Weights of a small mixture-of-experts language model, trained from scratch on English Wikipedia.
Size: width 320, 45.9M parameters.
Experts: 32 experts in each of 10 layers, 96 dReLU neurons an expert, 2 picks a token, a softmax router, a shared expert of 192 neurons.
Below are experts of layer 6 (counted from 0) of a mixture-of-experts language model. Rows are named router (the router's row for the expert), down (a neuron's output weights, with its number) and show model dimensions 256-319. Each number is 128 + 24 x the weight over its row's rms, rounded and kept within 0 to 255.
After each expert's rows: "comes before" lists some tokens at least twice as common just after its tokens as in all text. This comes from a sample of Wikipedia text that the model never trained on. Tokens count by the router's weight.

# expert 6
router [152 124 152 145  82 109 107 132 137  78 144 111 128 139 150 148 107 146 160 113 129 171  97 104  93 127 116  95 133 167 102 113  82 180  92  99 123 156 124 130 139 169 121 153 107  96 127 153 153 107 130 145 118 158 120 149 130 140 154 150 167 155 149  96]
down0 [136 190 122  83 176 122 135 124 117 208 113 123 134 117 153  91 116 112 142 107 110 123 163 125 150  64 137 125 109  98  91 137 156 133 104 155 143 111  67  99 144 118 153 139 133 122 167 126 124  94 139 131 121  83 167 155 136 134 104 112 113 172 138 122]
down1 [135 174 162 152 158 167 137 129 152  99 112 108 143 146 101 144 118 109 114 138 121 144 151 159 140 156 115  76 132 136 126 137 123  93 143 227 110 112 127 106  91  87 135 112 144 117 117 108 154 127 124  93 130 137 173  67 134 179 114 132  90 100 121 125]
down2 [113 140 146 111 142 121 143 131 122 142 115 143 122 101 100 137 141 155 118 144 131 133 128 142 109 128 132 125 128 151 140 109 108 130 134  48 115  91 154 108  67 138 107 145 146 115 155 166 127 102 140  88 146 113 110 144 136 151 130 139 141 143 161 144]
down3 [124 132 155 149 117 127 135 114 174 129 136 103  92 145 107 126  88  85 138 128 175 105 157 142 136 141 101  93 110  96 147  96 155  91 138  79 121 146 130 126 118 147 144 146 113 103 116 127 179 107 158 107 168 114 112 173 109 140 107 115 165 151 172 111]
down4 [173  94 157 154 122 157 161 137 123 143 117 125 108 118 134 129 125 115 108 180 145 112 112 112 113 133  94 115 105 160 152 123 114  95 121 146 110 101 159 127 157 115 118 139 151 132 122 168 124 145 112 153 121 137 116 120 187  89  37 120 122 107  93  87]
down5 [136 108  81 138 112 125  97 105 120 138 120 133 141 107 156 182 158 122 127 106 146 128 140 161  89 165  90 131 122 134 174 163 113 153 148 102 110 108 135 107 130 124 122 103 147 128 139 109 146 122 129 108 133  99 120 150 121 127 127 116 143 106 101 154]
down6 [135 105 114 133  77 121 118 138 103 148 119 154 155 132 176 122 161  84 120 142 107 110 108 133 145 150 128 145 100 164 158 102 147  93 134 124 149 140 143 174 117 115  97 194 146 105 128 131 157 142 162 109 153 129 132 113 139 159 101 103 118 128 106 108]
down7 [134 116 108 150 104 121 173 113 108 153 129 139 167 140  97 139 123  97 123 158 127 140 115 161 120 121 101 119 101 171 141 120 109 113  84  75 146 117 118 112 119 162 150 116 139  64 132  87 136 146 135 153 155  73 127 119 138 145 130 164 130 149  99 147]
down8 [172 121 131 133 147 127 150 127 145 115  85 149 165  98 113 187 136 154 137 106 111 179 181 154 126 166  68 125 133 118 157 147 151 104 156 164 128 130 145  91 106  91 102 125 106 142 134 145 129 130 102 160 175  83 118 114 156 136 113 122 160 104 134 141]
down9 [138  82 138 128 110 127 127 127 106 114 134 154 152 100 165 120 165 138 148 101 121  96  96  98 166 138  72 120  82  82  92 117  80 118 104 103  85 160  96 127  89 105  89 139 158 105 151 151  91 121 129 132 142 111 137 176 107 107 143 104 100 143 159 159]
down10 [163 160 132 124  74 120 119 114 108  96 111 108 113 120 131 130 120 162 131 129 125 113 101  59 174 135 142 155 182 143  94 117  84 160 123 113 152 115 131 124 113 114 105  98 120 111 112 163 129 132 173 120 110 132 150 125 157  88 163 113 139 104 132 117]
down11 [ 79 107 150 106 116 109 121 126 142 118 131 128 145 151 103 150 151 129 144 126 156 116 166 147 110 189 134 181 137 118 149 140 151  87 118  42 109 149 140 129 145 125 121 152 130 148 140 119 157 151 114  60 128 135 119 141 118 149 133 122 105 122 131  98]
comes before: "| ", "-", "|", "- ", "The", "- M"

# expert 31
router [111  97 124 100 174  83 162 132 102 109 123 108 142 142 150 113 134 129 141 129 141 143 169 118 121 135  94 134  95 111 181 141 190  89 168 184 154 111 122 162 123 136 110  86 104 101  96 108 164 121 106 133 108 129 112 106 145 144 134 117 121 120 100 124]
down0 [132 146 100 126 204 129 108 133 121 105 145 121 114 170 108 125 145 101 127  96 116 104 178  93 174 141 144 118 141 142 134 115  88 135 112 112 107 123 156 170 136  88 145 109  93 148 161  95 117 132 184 131 109 140 128 144 139 101 128 126  67 111 139 119]
down1 [142 150  96 126 101 127 120 134 103  93  85 151 121 141 124 173 138 169 134 141 126 123 124 113 115 108 139 119 137 119 137 146 187 116 161 141 137 150 122  83 138 113 129 134 146 114 142 155  91  97  97 105 130 152 148 120 156 135 112 110 140 149 145 142]
down2 [142 130 106  91 129 113 141 120 113 105 120 106 135 121 153  97 125 148 109 118  88 156 152 113 112 124 121 117 116 121 112 145 133 143  88 159 129  86  86 162  64 167 139 108 111 102 139 135 161 114 144 136 128 143 104 141 135 126 115 172 107 103 125 104]
down3 [155 138 160 130 148 140 122 138 139 124 118 115 136 119 158  76 104 101 108 134  87 144 134 128  97 122 145 132 131 108 129 145 133 112 124 133 137 126 106 130 127 146 108 158  98  65 162 145 135 100 158  62 171 126 139 121 136  97  85 141 124  98 111 156]
down4 [135 105 120  83  93 155  96 102 125 113  97 144 152 132 105 117 136 176 146 106 120 115 151 137 142 121 143 144 127 131 119  87 166 110 174  90  75 150 133 131 127 134 123 157 135 140 145 149 116  95 127 178 132  98 129 137 132 132 127 122 116 116  96 154]
down5 [118 104 137 138  87 130 122 153 137 135 121 145 150 126 124 141  99 124 131 170  95 130 115 133 154 137 114 123 165 144 137  78 102 123 119  88  93 160 120 126 157  99 144 125 125 148 125 106  98 146 119 121 106 119 119 158 122 130 132 161  88 128 111 124]
down6 [117 143  97 131 152 133 134 136 116 130 139  72 116 112 122 132 128 100 140 139 131 118 186 131 132 175 131  82 128 132 161 159 155 118 179 140 163 108 140 131 111 156 134 115 123 138 116 124 121 170 162 173  90 100 126 139 162 115 136  90 121 164 176 124]
down7 [127 115 123 125 116 108 168 147 138 138 120 180  60 128 116 102 152  92 166  93 120 111 112 132 112 143 103 126  98 125 126 102 127 114 119 130 132 129 126 133 110 141  97 162 101 103 132 139  86 124 143  97 122 136 131 152 166 121 114 113 144 132 114 149]
down8 [126 146 119 116 129 146 130 148 141 138 162 130 122 126 125 161  87 110  74  72 160  92 154 138 139 128 105 117 115 120 144 130 110 111 108 143 112 128 130 127 179  99 128 134 168 155 130  83  77 115 134 124 140  77 191 158  84  87 147 165 111 147 174 123]
down9 [118 149 106 150 130 162 127 114 167 134 113 144 120 140 147 153 208 133 118 182 125 119  87 125 117 138 146 150 153 128 159 146 105 126 174 135 159  50 121 102 125 141  98 145 100 103  85 113 125 154 177 111 128  80 153 105 107 151  88 170 121 122 142 114]
down10 [132 161 147 129 160 147 126 118 109 134 108 138 173 139 133 105 136 148 123  98  81 146 136 116 169 151 122 131 106 133 101 105 132  93 113 131 164 148 119 112 132 123 137 121 166 114 146 144 108 140 104 129 104  90 123  94 111  82 140 143 126 133 125 108]
down11 [138  87 129  81  95  86 145 125 125 166  92 107 115 109 110 117 132 106 137 136 136 116 157 132 112 136 117 105 118 135 168 103 159 129  69 158 162 164 146 140 138 119 134 141 135 165 117 164 116 127 113 138 127 149 117 165 107 128 118  95 124 150 126 176]
comes before: ".", "\n", " and", ",", " |", ", and"

# expert 26
router [103 154 118 147 141 135 132  99 121 120  94 123 155 142 154 142 108 108  98 109  99 104 159 150 115 160  91 124 108 129 106 142 165 106 124 161 118 125  99 160 125 119 153 141 107 102 129 111 147 161 154 112 167 110 116 111  90 170 127 117  87 152 105 115]
down0 [108 146  95  99 191 142 129  69 142 125 160 151 140 141 141 132 105 134 135  92 113 146  99 144 127 136 124 117 143 129 126 119  99  88 124  99 140 126 126 135  86 138 154  80 127 123 114  94 103  54 133  94 138  91 134 130 157 146 123 108 102 132 106  94]
down1 [129 116 120 142 125 160 150  93 114 145  59 133 170 129  84 137 104 119 120 127 144 130 159 138 135 148 119 103 215  61 134 109 130 120 143 141 101 157 119  84  98  97  98 113  97 140 113 133 145 102 125 107 139 119 137 111 129 138 131 132 136 175 119 109]
down2 [102 187 124 128 141 167  82 123 132 100 138 102  87 139 113  96 129  80 110 166 150 135 160 118 129 139  93  82  88 115  95 140  84 119 102 148 115  90  84 178 128 125  60 141  99 109 104 129 115 137 126  80 108 129 131 132 120 116  86 142 129 129 125 171]
down3 [109 106 127  94 124 105 136 144 150 175 143 135 134 125 117  98 160 116 118 106  89 109 124 107 112 136 132 149 125 182  96 103 133 154 104 118 148  96 158 123 129 163 127 170 119 172  90  75 109 131 102 111 149 144 131 194  63 129 120 117 103 141 119 152]
down4 [169 116 115 134 188 135 128 191 147 155 131 105 114 159 143 134 125 136 152 158 122 167  90 128 134 165 153 121 124  92 135 121 151 140 103 120 136 133 101 148 172 118 134 108 141 143 114 129 123 125 134 113 115 149 142  98 149 162 160 113 119 102 145 118]
down5 [148 126 150 122 108  83 131 133 143 109 119 149 124 139 116 107  84 155 131 154 149 111 133  89 143 141 147 116 128 121 177 163 124 132 192 111 122 125 133 125 115 147 125 135 137 101 148 132 147 154 151 115 170 150 141 157 104 141 172 119 136  98 121 146]
down6 [155 106 162 139 155  98 151  76 115 146 146 149 138 124 156 154 137 180 115 105 144 150 171 118 120  82 138 108  95 133 143 113  97 130 150 140  86 115 143 135  93 149 118 156 125 125 158 153 145  96 159 167 127 152 139 159 111 139 141 132 126 133 107 126]
down7 [115 110  93 146 185 150  72 146 114 150 119 135 118 138 115 146  99 105 110 142 122 137 131 106 129 132 140 109 124  67 120 153 120  96 105 116  90 102 100 129 125 155 181 137 136 115 127 127 139 161 110  93 124 122 118 143 144  93 110 150  88 111 158 121]
down8 [156 119 138 123  79 123 114 122 102 108 114 167 129  96  80 136 130 104 164 136 121 153 115  93 122 114 173 110 118 143 133 116 144 144 143 148 130 119 149 134 129 123 113 130 126 130  62  91 112 132 127 130 153 121 136 145 133 129 147 113 135 115 108 112]
down9 [130 170 108 109 132 158 156  99  75 122 140 124 104 122 158 133 190 109 121 121 130 157 140 158 135 144 133 115 149 156 126 114  91 161 136 112  83 131 144  83 153 120  95 121 130 119 123 128  79  92 148 133 170 119 153 144 123 123 151 135 161  88 170 111]
down10 [144 149 105 127 111 160 135 150 106 140 141 184 117 117  99 174 138 125 162 149 115 171 123 160 106 144 128  69 109 128 189 139 141 125 153 160 139 169 131 111 116 126 114 119 135 119 135 125 128 140 166 108 112  81 161 141 142 101 132 160 101 117 120 151]
down11 [154 166 116 158 121 153 147 134 103 158 131 129  95 163 150  97 114 128 134 135 127 135  83 151  64  90 117 149 148 121 118 138 116 137  67 115 129 101 127 110  97 145 149 164 105 166 120 128 102 114 115 127 126 154 135 119 130 128 125 134 182 160 139 135]
comes before: ".", " | ", ",", ", ", "–", " |"

# expert 30
router [147 165  80 147 104 132  78 165 100 105 143 151 126 137 126 161 126 105 105 165  97 119 111 135 178 164 142 142 142 149 116  96 179 117 165 184 116 159 145 159 139 174 117 148 101  76 137 131 102 172 145 110 141 101 148 115 163 149 129 149 121 104  99  93]
down0 [144 129 162 149 115 144 127 144 137 106 137 108 128 108 158 164 119 117 139 133 146 149 106 132 110 123 144  92 133 103 126 103 144 146 132 141 136 113 110 124 120 132 142 134  69 134 122  78 114 137 140 131 136 114  88 104 126  92 140 102 119 122 110 167]
down1 [140 198 131 130 153  93 136  95 129 146 115 121 177 134 109 130 110 121  91 141 106 168  81 147 140 169 140 134 124 147 107 128 150 123 117 152 127 128 148  68 138 174 108 128 110 113  99 112 142 135 108 128 121 104 145  85  80 157 128 152 132 132 119 125]
down2 [134 127 103 130 112 106 122 157 176  99 136  71 128 126 166 140 104  92  89 139 139 130 144 159 182 144 160 158  98 143 129 121 100 144 164 147  90 139 100 150 145  80  95 132 131 120  94 154 167  84  97 115 119 118 144 135 122 131 111 153  98 135 113 127]
down3 [139 118 116 121 114 167 156 129 137  92 139 153 108 141  93  71 150 102 139 129 162 105 167 118 160 138 128 121 133 135 136 142 131 121 130 165 142  96 116 140 137 109 128 119 145 135 114 136 130 130 152 134 156 137 129 134 149 102 150 125 147 122 136 121]
down4 [149 128 190 136 133  96 156 102 142 103  96  91 118  97 106 142 108 166  95 103 109  94 137 124 155 165 132 143 151 108 111 120 143 133 146 130 164 113 147 141 173  98 142 115 104 140 143 101  93 128 180 123 116 132 121 130  98 144 145  94 120 130 145 161]
down5 [159 120 105 120 102 158 127 201 117 103 116  97 154 127 122 171 114 136  88 121  94 164 141 148 140 111 132 121 127 145  89 129 109 134 131 103 144 153 152 123 139 101 125 126 158 123 120 134 111  75 147  75 136 136 151  90 133 131 120 140 138 139  81 172]
down6 [127 107 142  95 132 151  96 121  93 149 126 122 173 100 148 139 123 127 106 119 152 115  96 147 126 129 115 124 153 142 123  76 146 188  97 157 137 128 112 140 129 146 149 145 135 162 157  70 114 192 144 106 137 108 131 134  91 123 122 149 146  80  70 127]
down7 [ 82 172 147 178 107 137 160 155 164 117 149 141 151 120 109  94  99 126 170 134 106 101 121 160 108  64 111 123 107  83 114 144 114 149 126 124 124 169 114  85  69 148 160 114 127 116 141 124 138  93 120 114 138 113 152 105 119 160 127 114 139 163 144  88]
down8 [161 185 169 131 139 127 130 130 105 129  87  99 100 109 115  81 136  93 129 107 152 103 116 122 118  98 107 143  99 143 114 118 170 153 156 131 133  82  94 147 131 114 113  86 185 103 156 117 123 113 146 137 122 135  93 165 152 118 117 113 112 132 145 127]
down9 [154 146 170 139 113 130 159 108 150 139  69 117 181 123 131 127 123 155 143 123 109  80 149 139 114  96 108 165 150 102 121  85 157 132  94 137 103 141 131 118 144 137 156 146 116  94 151 137 140 151 111 128 124 108 160  98  97 108  91 107 114 163 143 127]
down10 [134 145 129 172 136 129 118 116 148 134 117 118 176 134 125 138 148 178 126 110 145 138 101 107 111 148 131 152 120 117 139 140 125 180  79 128 128  81 137 169 109 163 135  89 104 140 109 101 146 185 128  79 110 142 145 140 115 153 153 128 121 152 133 137]
down11 [162 145 126 140 157 137 149 115 133 123 142 136 125 168  74 147  92 118 141 103  93 118 104 135 170 109 158 103  86 118  99 117 143  83 127 120 124 171 120 141 155 138 108 173 110 124  97 103 124 120 111 129 149 125 120 106 117 138 120 138 129 152 119 156]
comes before: " | ", " |", "–", ")", "; ", "."

# expert 24
router [138  86 120 160  82 124 122 151  90 127 117 117  78 128 130  93 118 157 129 119 151 123 125 154 158 107 165 109 145 140 118 119 117 160 119 110 130  95  87 119 116 138 102 135 178 169 108 112 116 155 173 119  90 116 135 160  88  86 145 126  89 140 129 135]
down0 [125 151 124 106 111 155 178 171 107 143 127 122 152 116 125 102 115 128 144 109 128 149 134 113 120 152 141 151 153 107 167 131 119 138 128 163 137 108  93 140 158  96 117 145 109 109 137 140 196 145 162 157 168  91 125 135 123 129 157 106 164 103 120  89]
down1 [143 129 113 139  93 117 155 109 109 132 131 160  94 148 152 134 171 171 136 129 117  97 125 143 123 133 121 106  79 105 144 160  47 114 174 148  93 132 109 126 156 140  83 148  71 123 115 113 121 110 112 137 129 123 125 122  71 142 132 117 107 124 148 115]
down2 [ 96 139 132 135 120 162 106 132 100 140 101 148 131 162 128 102 131 148  96 107 116  99 121  93 107 156 149 136 149  81 115 171 121 130 132 117 148 117 131 147 106 132 145  90  90 108 120 123  98 117 107 140 158 104 175 126 120 112 122 140 106 120 150  91]
down3 [123  90 172 158 107 159 145 136  96 125 138 127 165 115 152 158 112 133 132 125 145 135  90 150  85  94 121 136 123 131 112 112 194 146 170 119 153 117 131 137  96 112 137 113 117  87 122 119 128 136 134 143 135  97  95 164 123 174 128 138 179 145 122 109]
down4 [158  82  86 135 137 144 114 112  82 143 164 152 136 176  90 127 161  89 148 119 177 163 126 143 128 161 143 132 115 134 161 114 159 122 131 157 144 157  91 105 147 125 129 131 141 103 123 127  94 146 123 101 101 143 128 144 171 102 127 144 139 136 144 118]
down5 [143 123 158 178 133 117 167 148 135 119 152  73 173 112 101 134 127 101 103 109  98 138  80  93 140 126 123 117 105 113 129 126 113 121 126  69 121 116 130 129 102  97 126 143 124 122 106  91 134 150 107 123  88 131 127 131 129 124 135 103 134 122 116 111]
down6 [144 124 124  99 151 128  92 148 134 138 139 142 149 133 125 156 147 139 113 118 136 105 153 108 125 122 109 158 141 110 142 125 161 106 147 188 131 129  96 125 127 134 110 136  91 135 149 102 139 104 157 139 109 141 156 125 112 118 119 148 126 128 141 146]
down7 [116 105 129 120  97 139 136 154 111  97 158 130 106 150 155 139 116 151 134 130 159 155 120 115 146 135 129 142 117 152 125 128 110 118 149 136 117 119 148 106  96 137 126 116  72 162 121 123 122 118 145 170 123 123 114 125 134 129 149 132 139 165 151 150]
down8 [159  96 159 110 133 154 105 125 140 173 117 105 150 119 127 112 162 109 111 118 102 142 128 148 123 161 148 119 162 169 146 135 104 133 154 143 103 152 115 125 105 143 167 111 146 127 178 195 184  80  90 187  99 114 146 154  81 134 118 117 104 154 151 129]
down9 [115 169  87 101 101 113 168 138 120 143 116 131 140  90 109 162  96 121 129 112 126 115 118 166 100 175 121 147  97 130 139 125 150 116 103 131 120 124 132 165 177 149 145 113 121 138 157 130 164 117 146 127 131  90 104 131 183 144 110 116 136 145 119 114]
down10 [124 119 118 149 154 121 108 138 131 114 131  95 136 128 114 127 141 105 131 156 145  63 142 128 142 133  98 151 115 109 107 148 142 109 113  76 113 118 177  99 153 128 156 106 126 152 124 133 163 159 148 108  98 108 139 170 123 133  88 106 122 127 114 144]
down11 [110  91 109 123 150 135 138 111 141 148 112 142 144 129 160 109 140 117 113 140 163 107 146  99 146 137 125 125 110 125 109 128 167 139 153 118  85 110 104 123 122 124  96 114 132 106  99 168 150 135  94  95 161 122 172 169  95 111 113 143 121 141 154 137]
comes before: "\n\n", "0", " The", "5", "3", "8"

# expert 8
router [132 106 103 104 102 120 105 142 150 132 116 142 168  82 164 123  69  95 154 105 102 135 122 128 125 127 157 126 138 129 138 137 156 119 123 138 137 124 103 105 108 126 163  89 152  89 154 110 158 160 131 100 101 147 127 151 158 155 142 117  86 131 154 127]
down0 [111 127 169 140 134 175 157 164  98 101 123 156 139 131 101 152 143 123 143 150 119 120 162 136 178 164 114 144 137 136 130 167 142 102 114 147 119 146 112 128 138 111 156 125 132  93 152 155 151 107 123 116 179 114 113 162 165 138 111 103  78 147  72 141]
down1 [136 124  55 119 127  82 153 111 162 121  96 149 126  82 118 107 159 130 126  99 111 161 143 118 121 146  72 110 142  69 140 163 123 148 106  63 139 162 143 140 152 124 126 136 151 136 144 140 141 137 140 113 135 129 159 129 166 108 116 153 116 122 111 126]
down2 [160  99 125 123 109 129 103 126 119 141 124 159 123 149  97 130 151 200 114 110 147  74 150 162 129 100 134 121 138 146  95 138 124  93  70  79  97 153 139 111 155 124 128 159 115 156 164 114  84  68  88 136 128 118 175 142 155 126 122 144 138 132 147 164]
down3 [148 152  84 134 158 148 140 148  98 127 146 101 132 101 105 142 164 143 132 147 140 104 102 143 159 119 144 125  71  78  80 165 124 122 131 140 138 142 131 106 143 163  91 151  99 149  93 169 147 136 109 110 115 142 139  82 146 172 123 133 141  83  97 146]
down4 [138 163 151 141 128 114 140 154 120 139 139 146 143 105 108 105 119 123 122 140 125 136 107 133 120 113 144 141 132 114  94 174 162 132 130 109 121 137 123 122 119 135 132  98 120 119 154 139 121 108 126 141 119  87 132 159 150 142 150 123 145  95 138 168]
down5 [116  37 172  72 152 118 129 132 151 137 129 124 120 112 128 110  77 102 103 115 131 129 161 128 155 180 132 113 112 134 125 114 118 142  92  98 168 136 149 146 114  96 128 116 111 131 112 106 125 153  70 160 152 130 138 102 115 107 102 112  88 131 138 145]
down6 [134 108 143  89 138 180 104 115 129 136 138 126 133 102 154 144  87 138 134 145 103 125 138 126 192 160 105 132 125 123 178  95 127  78 153 144 154 135 112 120 150 114 128 105  86 136 106 104 117 118 145 130 147  83 176 121  99 124 103 144 128 111 132  98]
down7 [129 134 110 127  88 162 117 166 153 127 116 106  99 135 119 111 120 153 143 115 166 136 104 178 148 157 108 129 159 109 111 107 144 109 154 121 105 153 129  98 146 123 124 179 107 108 120 143 168 160 138  93 180 138 102 101  91 110 172 115 136 131 155 124]
down8 [149 138 152 132 114 114 133 171 138 135  94 125 153 124 117 139 130 105 150 174 113  93 128 159 138 118 134 117 112 120  99 135 117 105 132  92 117 160 123  83 116 122 118 102 125 156 139 159  89 148 122 113 137 157 163 140 127 102 124 129 107 142 147 133]
down9 [124 134 137 152 155 156 137 187 139 150 118 111  95 103 103 131 123 169 181 152 120 113 143 116 158 144  87 112  78 174 113 153 107 138 100 134 111 104 119 132 141 135 142 171 155 149 125 117 115  83 144 140 127 149 116 178 122 128 142 115 129 111 130 154]
down10 [ 88 192 102 152 131 149 102  75 129 129 133 146 114 168 119 125 111 154 155  96 119 144 115 179 114 111 102 148 137 119 130 161 130 125 124 150 198 103 118 137 131 142 144 110 140 130 130 127 142 129 166 120 100 137 102 119 119 150 166 134 134 130 112 157]
down11 [167 133 150 116 109 127 156 125 112 164 120 143 134 101 131 139 159 119 139 119 136 168 121 115 101 144 141 100 105 126 114  88 118 133  88 101 151  61 122 102 112 134 117 163 129 126 127 102 107 114 140 119 158  72 125 125 124 148 160 130 177 152 101 136]
comes before: ": ", ":", " of", "\n", "==", " of the"

# expert 7
router [123 157  89 167 144 107 142 125 117 159 116 167 138 126 163 105 152 173 135 158 120 131  64 112 134  70 151 115 101 120 117  93 107  95 136 113 152 178  85 124 109 144 157 157 106 134 111  96 128  70 130 113 130  91 113 125 129  71 117 136 111 100 113 140]
down0 [161  75 109 147 130 112 172 146 134 167 125 140 146 151 125 128 135 103 162 141 131 113  77 121 115 185 125 111 144 125  81 142 112 126  93 149 121 119 150 146 125 117 145 108 139 170  92 125 126 136 104  99  95 144  92  70  88 108 172 141 130 127 129 104]
down1 [106 121  87 129 109  93 143  87 114 111 117 158 162 126 179  97 115 125 137 174  98 111  63 117 108 126 113 120 111 108  86 143 106 110 160 129 119 153 131 150 130 105 170 155 143 130 109  89 156 124  88 149 151 155 117  98 125 131 178 123 121 127  80 141]
down2 [102 113 150 116 204 114  97 148 131 156 137 151 119  87 132 113 133 137 107 158 170 107 143 119 131 138 124 121 131  87 101 115 126  96 101 129 139 132 160 137 120  99 127 144 130 147 138 122  88 130 139 131  83 106 135 137 129 124 109 139 128 126 124 163]
down3 [152 132 118 137 157 160 145  70 112 119 111 155  95  96 143  97 151 135  78 164 106 153 155 102 141 124 159 121 124  93 124 109 116 139 153  96 134 143  83 181 124 137 122 123  77 132 191 161 148  83 133 154  97 158 144 127 109  88 130 138 143 109 133 115]
down4 [151 121 113 207 141 114 114 120  88 135 127 137 142 109 116 177  97 127 158 149 122  92 119 121 177 130 145 119 135 110 108 106  86 121 131 107  94 123  75 134 119 130 136 119  81  99 133 171  88 108 133  84  79 107 176 125  86 109 121  97 120 109 149 125]
down5 [144 123  94 162 128 163 106 107  93 138 131 152 131 104 172 137 129 110 143 138  96  80 126 139 155  88 100 104 101 152 141 151 142 115 177 134 134 123 127  97 111 143 130 146 122 150 138 127 150 155 135 184 138 136 192 120 148 132 136  93 117 165 121 119]
down6 [123 153 107 112  91 140 143 128  90 169 106 131 141 119  98 144 126 137 126 131 126 176 147 111 131 143 173 123 126 125 121 157 108 124 152  93 142  90 164 136 140 163 108 141 164 164 118 158 146 139 111 123 174 132  71 129 139 126 144 109  93 170 165 205]
down7 [139 116 122 122 143 102 114 143 143 118 106 114 125  84  95 158  95 139 130 118 119 137 153 112  98 110 116 163 118  97 131 145 117 144 136  92 203 191 121 165 120 164 143 108 153 105 116 200 130 151  90 129  88 107 161 148 133 126 116 141 145 117 104 123]
down8 [ 94 158 111  98 108 106  73 133 162 122 153 143 112 108 150  94  98 145 117 123 192 140 103 132 140 132 144 132 139 122 140 143 116 100 148  37 119 133 118  89 164 155 134 118 101 107 112 103 133  70 143  98 143 140 116  97 145  95  87 107 130 152 110  89]
down9 [160 115 104 117 116 133 111 106 147 121  81 117 147 134 115  99 101 109 129 177 130 154 113  86 111 115 109 191 122 124 136 126  97 122  75  96 129 105 160 149 119 172 149 106 111 106 161 153 184 129 130  86 118 118 135 119  89 152 123 154 124 112 120 169]
down10 [114 119 158  94 125  93 112 111 134 145 126 155 101 136 106  91 157 119 112 115 134 102  90 127  58 103 161 116  91 109 126 134 143 147 132 130 105 132 151 126 122 124 104 159 182 136 130 157  97 100  84 114 146 124  95 124  99  80 141 140 131 147 118 124]
down11 [126 119 130 206  94 111 148 110 150 123 107  97 150 131 128 140 120 125 159 161 130 109 104 130 156 131 146 149 126 155 132 116 165 117 110 105 131 116 148 129 127 131 146 108  94  86 138 120 160 149 178  74 110  86 140 138 113  88 112 146 178 116 129 149]
comes before: "\n", "\n\n", " The", " He", " In", " In "

# expert 10
router [126 132 136 125 127 132 129 128 153 161 159 110 116 108 161 173  93 156 143 171 145 181 145 115 169 115 108 149 138 112 118 123  97 153 136 106 147 110  95 138 155 136 152 133 104 123 127 149 118 127 120 139 118 143  89 105 108 128 152 155 163 134 169 134]
down0 [139 151 135  77 132 135 156 124  80 143 153 125 170 106 163 117 103 135 111 132 118 122 149 131 119 116 102 169 130 114  90 147  92 187 127 111 156  95 114 100  79 165 129 112 158 126 142 126  98 112 116 147 122 131  88 112 165 109 142  98 119  85 126 120]
down1 [137 169 143 129  67 115 106  95 132 136 160 105  85 145 152 117 163 124 106 136  85 120 144 121 151 168 116  86  78 144 151 138 190 110 106 156 120 154 106 121 152 111 132 113  65 160 158 116 165 134 139 102  67 115 178 129 107 162  80 126 149 155 111 116]
down2 [ 77 120 125 133 143 142 148 102 138 152 107 189  68 148  95 131 107  38  99 119 118 153 104 139  90 150 127 107 148  89 103 165 110  90 128 151 106 117 116 101 183 125 159 131 146 145 104 137 157 137  89 110 113 167 126  85 119 125 131 113 124 136 130 165]
down3 [161 136 106  96 136 116  81 128  94 137  95 126 166 124 110 116 157  92 140 108 117 129 111 128 142 141 125 145 107  87 117 162 155 128 147 131 112 114 150 162 129 135 110 143 149 161 104 111 132 136 126 130  74 129 130  26  84 111 123 118 134 110 158 125]
down4 [111 112 117  84 132 126 137 157 139 170 108 118 114 133 141 122 125 116 134 126 111 155 155 141  88  98 128 142 142 111 118 139 103 100 132 120 127 181  99 111 161 149 120 109 147 133 139 118 118 182 121  96 152 142 143 113  95 126 147 154 146 130  91 114]
down5 [117 136 132 124 137 153 131  81 140 123 132 109 126 112 119 120  94  95  95 191 112  82 127 105 137 122 125 157 125  97 134 157 125 148 124 169 134 132 130 115  87  87 166 123 138 131 160 120  89 149 117 123 153 127 135 156 118 130 115 170 120 150 167 151]
down6 [137 156  79  55 101  80 136 141 137 128 116 134 167  68 101 121 162 110  89 129 165 136 118 152 105 115 120 136 135 152 116 135 113 105  89 147 128 138 140 116 148 121 117 114 156 141  91 134  99 124 127 119 111 137 127 159 151 117 171 132 135 129 145 140]
down7 [137  75 140 111 117 141 149  94 123 125 111 161 133 160 106 139 133 128  92 138 104  83 185 136 119 119 153 152 131 142 119  86  65 129  72 136 113 123 105 106 138  88 108 135 144 149 133 122 138 176 147 125 153 129 191 107 104 144 123 127  99 147 120 147]
down8 [120 151 138 136 128 148 149 145 139 130 103  97 169 138 154 135 116 114 132 139 180 115 196 108 151 113 127 120 115 111 146 161 162 101 172 142 127 118 135 114 163 140 131 163 124 131 130 148 137 116 108 144  97  96 134 155 135 119 119 117 102 136 137  86]
down9 [140 113 172 170  82 129 104  77 103 131 160 130 140 113 128 122 147 125 129 158 147 122 159  73 100 126  99 108 135 199 137 159 135 150 141 127  88 142 139  75 127 139 126 100  97 156 169 115 183 124  99 121  96 139 134 120  92 118 129  99 104 130 100 140]
down10 [127 154 152 150 119 100  69 115 100 133 144 114 167  98 116 139 122 124 128 123 138 137 118 115 146 108 152  69 146 139  84 137 117 127 160 106  94 135 148 112 132 170 119 155 110 101  87  98  98 150 101 133 149 144 115  79 136 150 159 135 114 104  79 127]
down11 [144 118 111 190  86 132 126 143  95 162 158 113 117 142 131 107 166 181 137 124 186 162 101 166 118 125 100 106 135 110 153 133 120 160 145 151  79  92 135 124 166 135 110 121 125 106 106 154 113 110 163 127 121  97 151 150 133 129 150 134 141 155 138 105]
comes before: "1", "2", "3", "4", "6", "10"